Weights of a small mixture-of-experts language model, trained from scratch on English Wikipedia: 64 bilinear neurons an expert.
Below are experts of layer 9 (counted from 0) of a mixture-of-experts language model. Rows are named router (the router's row for the expert) and show model dimensions 0-127. Each number is 128 + 32 x the weight over its row's rms, rounded and kept within 0 to 255. Numbers have three digits each.
Before each expert's rows: "comes before" lists some tokens at least twice as common just after its tokens as in all text. This comes from a sample of Wikipedia text that the model never trained on. Tokens count by the router's weight.

# expert 50
comes before: " of", " |", ":", " medal", " side", " cycl"
router:103086213142184117134110105097154143118165144120120176110131189094106143094153104168089132120120142135130098114142129134107093070166173148144131116115105140065200095115102120159131116082166184092148058120108064124130142087175147143141071100148067154113166089134183106135074151131153099140087100123160126135092075090101140130139089115120131135093199121136125150101204085099076138129166

# expert 31
comes before: ",", " |", ")", "\n", "–", " –"
router:145064174122107120171144109094123143179173112106111159104172109151151180091104147117100106138128148162177132118162088169084099099137133127110183136088085158124191122169118135142126102147172168113158125046161058123177073125121154104092099133100154074090107080097152101111117097114115122153157064137159079134099080094112089179132162098121169147125148149207119139108150084095120154087172

# expert 44
comes before: ",", " and", ".", " player", " in", ".\n\n"
router:172117179144113153149077130113127168164171167107160159113163151089149135132103168179065122148151183141148150140176127189060130122172116123134143131122112149080149113146079136198150078146188147121134108079129096132181045089094165118118104037151107128088113099128117063169116130128164104144107103117130124147114132086140081152097099141109140088116173085155097149101116092105061100105127

# expert 27
comes before: "0", "5", "1", "00", "2", "8"
router:119115188112146168151104103140121138099112156095132163123126162073128165125163094155097127147133135124080114092162097156134140061115138187143141177097107135113221151133118152147116063127134117127161115054099103144161074080077122088100112113113134106129164086110159096146129120159124060109129085093174110175173071071076124168137118105124162141149171132207086164108192106109094119122156

# expert 2
comes before: " of", " to", " than", "ly", " as", " other"
router:130099183071118157118126113114133153151167098101127129123164175139118149091092150177061172088151117161134171102147140133106091073165131158192114168100151128075163138135131101135142139058209137071156151108101053103154124069146202106126090121109130096096106088103172108165107090123110071094147092138144138140123121106125121156175087125121132114091165136162124139108167056070105091128155

# expert 7
comes before: " ", " —", " +", " M", " A", " L"
router:150058138137130149167113112069128140149184142074151187099173172099131125108082138150112138121182154181102097121139105135096130146130107137141170165107125177102157109127055157123095122116179115137152110128085076137113117096139109132139071051112156141115119051113176086111112114153126081126120100120164114196116066072136109179100146113081146113115182101143141109130188125097116096069188

# expert 112
comes before: "0", "4", "5", "9", "6", "8"
router:100082197100158127123150136098099144120127155067135173116166150147111117104091137134098103141163147133161129123149105155096101061126148138124120112112110140069207142165101108156161119154162184111192068066101081164144072088107154134135088118135131140096102095116131065125092109123091082111106107146176085183104154066070072169113136084079114134135195088132124130119176084125142108139129

# expert 104
comes before: " ", " |", ",", " (", "\n", " |\n"
router:148069152125134143180111161027168139126197104109120143084153148082151131096114162154087148139158147167108106112157096173060095102114108151116181125093092174077149112149064136122122150134135131113179129112122104126139112084087169144134100101120107120094110075118180060157148078111126117104100127116162105148072068081109051160156144122105141111089173149186127135102163124130105111079120

# expert 12
comes before: " of", ",", ".", " and", ".\n\n", " in"
router:108125165150181141146113148074108200155164133129159194134142153155156129088117124139076139135146199179150153106164127143086115089193134125157207112124094136097152124126092134171157135091140152115194054077145110134122087100088134156094050107106114117107101100118138111164120102133115136100101091113163129196123114055098090146115099087123139118121178136169130146082178085126098117089170

# expert 43
comes before: "201", "200", "202", "199", "198", "197"
router:135081165127157168179105116108131129153186116071129147110177161130133143118132110167108140170188156189130113100111082115110103039137164141127117157118091154110207168165101135150121106140136109086159114023102068161154090107134161112125070068090132095104115124086153102135100138142103136135118110104124090150105115105082072153148143099120164091083142113177142150139203092096101129105141

# expert 49
comes before: " the", " ", " a", " other", " \"", " P"
router:147047158141138137157112134075123182143139163106121176093124137106114132101151131122124175133120173192129088130154132140121119129138125173114133148092100134089157099154092137188146098107149124104169144108129101120135084057116137143139107098138112069161099083118185111105104067146114082134137109107181081203137120052104122143122124082130171085124175108199120198145168057102144082094170

# expert 118
comes before: "-", "|", "The", "===", "==", "In"
router:128099163106142156166097103115135146128155135063152141071166146113133168149083142145061151097159151175110097144130156216107129104129157136114146130103128123086219128151061130190125114114131127114135106051107114150116123085098154152133091135122108085154114075132173096123121123126102146133102073158120127180054073103105099126085113102111134096082193139209102137139163075110084128142126

# expert 1
comes before: "%", " |", "th", " |\n", "–", "."
router:147123171102140106138162122100150138132143134118143145055165131086152139100099137170087133111115131167139138101171106182103155063119156161124131200055157142129169134157116164147152083078150158096108113066095084141151094120123135110157123091113153133117134107099168106159136147089125043120134104123165103141090110076136078156116110150138132117096212142226084149080178050106119113124118

# expert 23
comes before: " the", " a", " his", " their", " an", " its"
router:124071135119152137146111103121095150156173113123155181091130198155135073104126164147077135114154142160130110102156115151103164074157101121147137158082148124084133122148106157202108133112137148108165143116120089161161068095080118140131038095113153080139156087102141126113089142103100118101121156116146112156115046070119090176132168110111104101115137132192124184134206056108114074133173

# expert 24
comes before: "–", " |", ")\n", ")", "\n", "),"
router:131090154119113140121140155076131113169183148099111206097148151135133134130124109136084176161136138153135104117153120174092109116115124124123171201029098166112196136152111165145118157113146180114151126041126086149137092118111165157096122113097167086131099115126146095150077126133149083119109099147146073162099137100097108179063113136126190108081197130182126131128136056097089130107143

# expert 127
comes before: "|", "-", "===", "==", "The", "In"
router:151098191093130147174105094104130153157155161111146151084155130112152146125084127160052149109172141172143089167135150184093124096131164138123144143090145128101228139138044113177132142134128131103138118049086106137122106088102163161136108145140143066150114057122166096132124131146098142149104090156109104164067066099093116144095118115116163112103180122170110146129188079101071124106110

# expert 86
comes before: " The", " He", " In", "==", " It", " This"
router:126114151155131173177139113057136176096101111118122140093116136113116115137095133150050142119132174164128149094185144168097133064121140134136161135049081142117178118149084106191091139166157134125162132052088146150168078093109135078152079106077155130147134119120159121159109133134109093107122092122165110201123125083114098189111092122115155105129179152162109117169190051112096099124144

# expert 88
comes before: ",", " of", " and", " in", ".", " to"
router:150127141107146162141099156093146170168148164123145201117176190079175136092122104159023145168141196165165140121164123139105133126154128146130178107127142127078158122157084106147151094075179141131176089098104130113149118092115138137094111108116119107112113102110142034157140130150131135118117088129145144159076119073112083188131076107086148108091170166165126149075160067113103129105159

# expert 96
comes before: "ed", "ing", "s", "ated", "es", "ly"
router:137099169142113112114108149096084141128142139098128184073184170158117137093126112164087135094179138154125155110209125145098114101175132134152175182110113183087206144122053108160190105103124133109142110094098079139142092089099133164075093121095104094112167076106138145126077105119109124102137110182117081125158107108134144189124157146059119118063139118157159140161140049106105115119134

# expert 95
comes before: ",", "\n", " (", " County", " City", " University"
router:155085198122122176189100128067153125102201134108133127093164144109121141088082154180118105120099164175127096095149087136094088093126116181112143124089081167102147126140087145174138134149162171143167058135106073117129090140118114149120086131077109097100131108111118098137136131146159069109134133125138081126117088099085106138103147119110155130103168173163117182076135096074053097045131

# expert 48
comes before: " the", " a", " he", " least", " his", " this"
router:199047161128162135171105101094133118154178135091165169104121180125157098087139112118094095114117178166109070155130126144122130075129117156138127130089143163092167111137080120144143097164148147087157120081077120117165068092122090105121047101114141142111121104127156119139079081099138126123095129143164058140121058099098090178083161098112158122121162123190133146149161064114070120105103

# expert 59
comes before: " the", " and", " a", " but", " he", " it"
router:120036211107177153135115119148098223170120112144109177117150154117119149132127150128102134144145150173140134148122108139094111093197121149121116136111091101099131179180084149135110124111139156086131112090117105118157073092112162140136099081160114124108121124061190114131141118128077104094143046105157125184122087079112131163099079118100142103075177116181114185156165118117127092102169

# expert 14
comes before: ".", ",", ".\n\n", " in", " and", " of"
router:154084187141144146197102142107143186145194107156165182140143138119121124112088150163070135134152169190128151111157128160093094103139106151147138118110094157063168108124096167190113100153149149124123076120124086168159107098065140132116073077106118129085111103114106105140115095150148118128100105149133087197093100030125074144079141123127141116098138138196126170093158063123121150111110

# expert 15
comes before: ",", ".", " to", ".\n\n", " as", " in"
router:099126216105129145186175125130155149167160140135179203088144186159148149154075129135064134147119134158123174140138120124084088088125084183120181116091092174093180156125124130194123122097149164107162133063120076142175143110077160129111093118143140080128097108086161120130093134126134134105127084149137109144113132105131115163112131080097137138081188143160125164115182093046092141120117

# expert 119
comes before: "|", " |\n", "-", "|---|---|---|---|---|---|\n", "===", "=="
router:134089196116114130199089112107150178151142137110135153110121140122157162116111130181090159161176158153169117162153094175077111097126164169097140122051128151092217158129048121149137117126133133100133121095080136153141100086115148174143096140132158119144135053084144111136128131126085133126117103164124127129113081092099106187144124128122155134100196141180102153115197060127057149096113

# expert 101
comes before: " (", " ", " |", ".", ")", "^{"
router:122081144099105155133103108135140190126105142146161174096145172099154155123102108153044115181112157130153102096150113149096149108110094159106144178129118179071230129124102132168133116083142152110150092115134077095143054079123171119099111121047118115132130126142192107158135097111151046083118104114152121187117105104133121148130120127107154156141175137197153135093172064120098147113114

# expert 106
comes before: "ing", "ed", "ers", "er", "s", "es"
router:162076168103150129113140119106105168099148148101116199096180150115115136096133114163065128155163178129171141159178134106125099122161144109129171150130131153101192148112111094167172132154149117047127103089085117188130102110149142138140088131074110128115120098122168101095080129126120111108148107126174097174135111071141119166134189118075142093104138132149112184145229088135062101118201

# expert 3
comes before: " of", " was", " is", " in", ",", " for"
router:113115194149148142145125137118107152153124173101134200111141186124086122126109150145062119147147187176138123104170144151120096092194169161123192132134103124081175093137074148179166115135118147062171080105120151100137091108101145130083074054094121133095111075112189139118144131130164120152094108143187096177102079094100083167117098137118133097113168140134114154117168057096108125117141

# expert 53
comes before: " and", " which", " but", " who", " where", " a"
router:147053242106127180145126123140131212143154124098100142065161193128147140135138135116112115146183147161173137118154171153087131045174116143144180174089095171102144105164129130161098115130104103088132090110087100110119089091105120179101118088142137127104101108099153095109135080155106119091137078147148107133094124072100063181145119163102145121115154100169114160148135079125119116113144

# expert 89
comes before: ".", " |", "–", ",", "th", "′"
router:135100178093139157122119121069149153154154153113119185065150160138115148094116119147119142132119121141109143104185101172118124059129151156100143185040135158122168080138095125137117113110161149144107115060094080139149113122122130123119105080118164102126136099124185086148133123112120060143114112144148085162122116074113100190100164112128107128095197130217127131095194081041091095109137

# expert 25
comes before: " a", " been", " not", " also", " the", " an"
router:136104137108171125149129103035142136175133120084148114109189173103143125136115109125087105114179123170097120136152095187063109098155118164133173150103153159101165118125112175122159095096147203116168107075103080137149119094132184126125068146103145145133150087102125140094124099132115098111085094143137087168070106068115107225123099136094173114122150116138114188142174079090144111077133

# expert 98
comes before: "==", "=", "The", "===", "In", "M"
router:136104188107129113176126117057084190168105135128161138119165188094105141131127130133135166093199127128163082110128123152125053049135168107145148156059126132085226136156128147174117112143120106143163141081072115141156094124113183133151110114121127138126095107085145104135114135112164132116141117087141107152110073121106091172089089106084158080103160120206127170089152098096089114117123

# expert 47
comes before: ":", "=", " •", " name", " by", " Country"
router:101073190117137158153136158103141181147123128141155179108178186096087176083173117138068153141123134189134128109155146107113078073138143133121184167075117159075204107150132158177126106149123173093160084107116119141190109080093156137148087125121085110131177130157113087161113149149126040123117100144135110152112112118094146187096148122116129087132123123146141190144151084067103094140116

# expert 40
comes before: " |", ")", ";", "N", "E", "O"
router:139101142114103146161078155063141139168165166128112137100146187083151153097109140169090145113134132109091100165136107162094124078134140169133165201056090148111181138149090116133137102113184160118169089065080098161164098099116151117120104065151113139099140117124158047134141123155171143132102101135127136138115059071089084191086116078125115091116172090182147157101157111124120149096149

# expert 125
comes before: "0", "1", "2", "4", "3", "5"
router:119099183129178108108134118098105142141132142079120142121168158139114136109054126154102093149152154132174105113152087150095110064120125159121141121074111166068202167156084102151158121144161154118182090041070087138146085070087142150128073123119132140116106092114150055121127123139090084101125098150146102180116136075073083153127148098092120103113191074130103128113180089141155120143117

# expert 114
comes before: "201", "200", "202", " ", "199", "198"
router:143049142116115107117135164125133117142162115099117155119143197090160102131154117116090159141149119175139134116152133146097089109118132167149188148091108166078226144127115118156128129160137146126187125034121114108137079092089153136105114086162115068177078131085141091168120126156151090103109064117140091136140114083085094132121122131086182129123162123196106136119198054101102137107161

# expert 63
comes before: ",", " States", "\n", "ian", " and", " City"
router:121098130114132140194125121141126195155201100121122166132148145095133142082097168207122132139121112147133114105128096141044058093151103181116132114067096178072189129122117148109128106112165135144115148099106074172153112135148157154094098086104067075136097096114175111122119122146154057084131133140122117169077122088093098177092106127122143088081152125172101126105162091108076121085112

# expert 69
comes before: " was", " is", " had", " has", " became", " also"
router:114098243097149131144133138064102196123141130079106131128192155138096120098120118131118118117164138158117131130160124135022109101168157197080166146117103154092158138170105158170149110147136166113104099079108109094166067116105148089095121068080111126164131084108138120145126123146161115112126114157103075150106108095108119172146114138085156109094169134172096124144144093084133124049108

# expert 72
comes before: ",", " |", " (", "\n", "'s", " and"
router:098115232087108137152115157059168139153175155119152111099176131096146109133103170184056127144164163156125136111167129170058083116131119130119155140080106151097141129149122157119125110139152175098139100097120060128164076124112134145095118115100125085105131073133127101159104106135153122073127124116104074166110073097117083178133142123121127113097134153173064143078151083047124118067118

# expert 62
comes before: " the", " his", " a", " its", " their", " her"
router:145097154110161157147127158087105109179142142129157168069106158123154075128146111199073132111172192145159082118116110134111128104158129133085110141055153149055156111141108122182161102120112118101215127093060080155169111095103132130119081053102146100153122094127126105162081107136119079115130094131130066158113129125093107195144138136117147128107173119179123189090163097096120097146127

# expert 120
comes before: " |", " (", " hold", "\n", "'s", " Democrats"
router:144071154084129138180087128111077154173164127136145164112173156105160155100145162168066104175095149162097100116141120122065073101140128150134152160077104136102171133136087132137151138106163195111140111126144096154151094110130183176114098072113100124084132113121166104143133113135161100089094107134126113237070093081096108162108126105153107081086144143176102176076159112129077144102158

# expert 30
comes before: " the", " to", " a", " that", " his", " in"
router:133096135119101144135121096086060159113175135136157133114162220103165114059097087175122129113099154118130157104151132126101106108123111144154193144116143176127170124173105124151135128103166120091159082074090054144194119115091109130132074171102094104114135105134172113138095082131123096121147080145127092176135088062125114195118113106111145105076173120163118166170114058091100095088124

# expert 35
comes before: ":", "==\n", "\n", "==\n\n", " ==\n", " career"
router:150095196125122144096152118131092185189136172115115159078172209097078125079152100177089130156091169149136129104127159126092105112134156127117160110096115148052203150146091109157144125133142211101170124078137104139151125107107157156132103113132093114130112140125119102189110121145136090151117096124137117164136100093107122186084127152083154085098162135204112165075151072127122132097189

# expert 111
comes before: " |", ".", "–", " |\n", ";", "%"
router:128054178130130128131083105068121141170174128120137162100127175148152175104136105150084159130145173148109117138138086146125123064146150132115147174069100127079201149171093133122109127103191188119129143092072103168162096119106117128110108088099146133111121064082154123123136113116114107140117111147154097218092116054134089145137133078141133140071177125192107124123174102114102084068128

# expert 121
comes before: " |\n", "0", "1", " |", "2", "3"
router:152045132127129136171102118086138130143164129076135142134131162119156151124121148163102143143191194161136131157196070154144115089135124176119145156104108183101187171134071117116116094137137127100156092086102115143139115086125171151132108093150124130127095064125178107149118129137096119129125093138158136187134075075100077183165144088111166108071206102171094137110211102154105103090120

# expert 71
comes before: "1", "2", "3", "4", "200", "201"
router:154078171105112139174132106100129119109159131066118161098164151111117143163121146182128137185097187182142166118141108208138126053135119151105136196123148119112209125146098167125118083113108111082117087011128090120149085095114144132148124083104113108100137077128149110110112144152106120111151081121145113161133098090044090142110138139088164078124155107160108166126174090115131105122129

# expert 21
comes before: ",", " in", ".", ".\n\n", " for", " of"
router:154096197152126100148149131118158174154128153106141199103151159094162129141137118192098126142120203171092125100152139133083090122114139140148174133103100181076192169160088119165140080150170158050190112083123094144103097068112147134097106133102142147100096116118180119139132107144170126155103126157170101156083082060122061150110123116127169121116124142177151131069153080132096144098140

# expert 68
comes before: " |", " |\n", "%", ";", " %", ")"
router:153099173092142147164117111071130177145133149127122150104163177090122158105141094150124120141110180185115116134141045171084126110121127147130173163022099142109210138131119147155130123106185163115122132117111152117134142076120148156138109123122139138095164096097186083158102116141113122111135110145188129171102086105137090197099129134122150143083181087174122136146143048131092071094190

# expert 58
comes before: " ", " /", " (", " of", " $", " +"
router:178103159119139161124111105056128144144136159092149167087124194076160130121147107159072186132144175144096089106190104110075118123128123115120146130111110140066189085107113143140160105108146127116143076095124091105152089082075106115114108112131156088107150127115192092154103155152131102085142081091166088194090077079114067173172114117106165099129182104158130118107186085102106105108136

# expert 4
comes before: " ", " —", " \"", " M", " N", " A"
router:140069148135135152140091127063124143155147119091168171119197141129138139123107125150101126136144156164104090154151123132057098120126106141149173189117105160100145099144070137130105072102142106116179139132059070127142100072133135140089069040134157119114117083133193073160121080154132100106134115113147105177111055079120113174091148102111120100103180116155125125140169083088124088082169

# expert 105
comes before: " |", "–", "s", " season", " \"", ":"
router:108041188108123140156118140111087125147190117093130166090139150127168130120112107130089132157115160156117094109128113169108106096140151135130168199091092207130201140152123163145133115125125143087169154095135065153152085115131173142126058105107149124139111102115131101146098109152151092107093043180161077170079118062128107160095108086131140121126161121172109142092130102071067145138167

# expert 116
comes before: " be", " have", " not", " the", " are", " make"
router:095118142094121127153117100098151151150151113096130176117167173093120172096115100155083130116139160166127123103158112160071080111114082186138144154128150145075163085191102118120176086167140160114156103061099109109143056119099154158141111058091193070146137089091142102174096109093113137080088119167123103152154129047137130141128124099099129114098135126180133193166190095147113092108144

# expert 117
comes before: " ", " \"", " The", " -", " List", " C"
router:133059187130118149167121154108150135160138111073173184092135137137094122112138121127092117136103122138133113130141151135104088086136101157130153199057147151090152113120046168156154124133134099111140151095098134174141101075144142159137072086091149098137120097085162076128095056181135119099112073103157092151134070035099124175133172083079157097136181134138115121141115097082118116118165

# expert 82
comes before: " ", ",", " were", "\n", " and", " in"
router:156093189122101189173115119094117127147187129117097217108165151104154191094089133124085120177144157166124118089151150134113106085125129158139156121124111135069183088138106130154124102126185134147143084109120058112116080100120154135095079128083124097146099084134173125141114126158151120093112093128143115172102088082078083158080099121081133139076135150177142176059184087124134141079131

# expert 110
comes before: " ", " +", " —", " −", " X", " ±"
router:148087170125147108143119142089149164147131137070135162127139172116133145076107153120096168139141132164159090134166106135031138119133124149136187164108132193057194089136075122134086118122153119122141115136118090117143132067114103157123107096095138087131083061068150114139125099151134110119159070147162090189137067096107096207118151136114178138129166106167130098139179106098090116084180

# expert 84
comes before: " a", " the", " an", " his", " well", " her"
router:146067160149121141145121111060130140146135140098120135114131193116178124146152142119089143153145134148185146114110102139068094087141110147122118146119161172054177120182087145198096078129162144118111143103095062119176087085147132156092086106138100090141130126130180118134061122138100114088097144149147082114139101086157165182151142097130154092090178104147115174123164043080117120072169

# expert 18
comes before: " of", "\n", ",", " in", "\n\n", " and"
router:182084215138143119177143146122114131186100090122119199111189176113137141149132133144047098123133150148121160118134128160121053111122116150164128127069132117051170109130070142153123150102182112069151073073075077129152093127128131154127090103078077128100104088133149083147143119133155115136086119126132118142095095091107114171147134146121140109136206137175150184089129092132127130090124

# expert 79
comes before: " by", " to", " in", " on", " as", " with"
router:116067129131126148128098106136147171108165094096175155106198227137138141099100124155109128146119157155181121098178093116110098104123139099116182135084118123082169143155132128163147099094178118074114086094139060134187125100075133163114085140153118086161057102138144091117128087128136129136104081107173119112122079087139111149128130138101116100089191154190155173131168087068098104102093

# expert 52
comes before: " he", " the", " it", ",", " she", " they"
router:142069182101123140167128120133101183142159110107182152087143180114139105158104147118091124168139139192154130134123132160094080049180115170115185174077102167103154174144114112140104095155147141103159076085101106100147082049125149119128087119129137105095114100078175124126117106118090132060134093128166100191143093106124144196088121138117108160061183142178117113137127101110105147098124

# expert 91
comes before: " |", "-", " (", "born", "200", "201"
router:129067146102132159156119130101131206161158106078177158089143157116153129126111153209094167119187116171113100100159091152116084086117138126124142173089092123109171119128090160184153119128143128096139097062112130127101047092123134115123035095115128106123106095117146071119130082157122139142135107141108088132073129095109033132136115137108135085137174124170147134140168137124084072094169

# expert 85
comes before: " ", " the", " June", " a", " January", " March"
router:160071168144116160187155109118139152154163140064117155031145162122099132105123113122120109129174162141143089104149107132073114101131174150142132146111129129079173097179080148133097149120177123102177102114123086150142124075053161110086092115128154093129107121086166133113083085130071114088149105143111096158124058080128079149126127113103153130137138107142113166089224108056127148094120

# expert 41
comes before: " ", " •", " Total", " Born", " Date", " Country"
router:120094221112132158152137119090137163133140104103134179094191163117088132101143129140087148149159131184135115132141153122079095125098156164110155164046124178086204104112114152159101123157187147134121113136102072134162116059114136137156066102079143078113158080139151106142134115147092079088144049125156087141079089063127104152127135108137154089130118127149142101153125100092096077095142

# expert 46
comes before: "201", "200", "202", "199", "198", "197"
router:132083169117172179178103112103121126128169109074140155103168159139139109130131121172115131179156155195130106110118090115116095042138162134130121142106106164104222176157117138150134085147127151089174121041101088148154065106124144109115062079092112110098127127084142127131111130137124136123118101104128096185114093091070057150152127094122140083077136117171137163152188087093102122118132

# expert 17
comes before: " a", " the", " been", " an", " also", " not"
router:152111150097172155146112093059139138173149124105178110120173181100164120140142129113099102118175125182119112130124105175090093080149126156110189141111151147083164101123111162110163103101150184109157088065102070133166133085126161156123072155077136133137145089114127133085109087142131090121110088151156094164060107085128127197119099134126149087123158097147101205135174082070122119060145

# expert 57
comes before: " ", " American", " politician", " Conservative", " Democratic", " M"
router:160039161117093176160109160082091172167122144111130145086166164092138155138105137153096126142142128219136125094149127171059094107131106106142140207121136148072168099185079126117112136158150109129154154090117043130132077090148142185103118085120105137141126105138174085144117105148125069105143101133146085159105117088120081203131158109128163137103156100150099139150125099117116082108177

# expert 80
comes before: " |", " |\n", "-", " (", "|", " -"
router:118078149133130140142107152059127173157177114117129134112175142093158159112125125154107148132151130130077122110178115156116103118123126128108196198049109161105166148119064120167117137153104120085168107089128126115112067058160169138106089119113134115101135067134142054148120079129144143114136106147153087130099090052136097147118126100118133115111204118186109128129189089132087088064184

# expert 39
comes before: " ", " Total", " Party", " No", " Team", " Year"
router:158125191134121163160116115093120190146134122111153177086177145106099137133109113119068133149152127192168111150147124143049107112107173167114152175058146151073215117114095149157124090138178129116151102125117077134147122092122126159105052096077137089131164102105175118153117096134095086087141082106147073120103100046136100167146156077115114096143128128153132114154140109091083091121163

# expert 108
comes before: " |", ".", "–", " |\n", ";", "%"
router:129062183141135108134092111074122143164174129118129190104148170157157153082145116144085137140153170150120119133137100145115112088152163123106142184038119119098198157183089141125120117115192196118137116096090102174165107112116124121123103116089156137105116090107149145135140133123098095116123102137129107201077111059130102165148147084137127129081165137183104110104219092083108109063130

# expert 87
comes before: ".", " |", "–", ",", "th", "°"
router:120082184098124143147115123073132138179165146116113172052178166136110156112124116129098133137117128156141153107167123177132121042124167149115145176066134131111199090184091149122144096104128167137123132057105062147167102119113125121117102050123151113146106060137174105132126116130114074160157117130146080164154115066121116178116148113141145143097170113192110126109171107048103109108134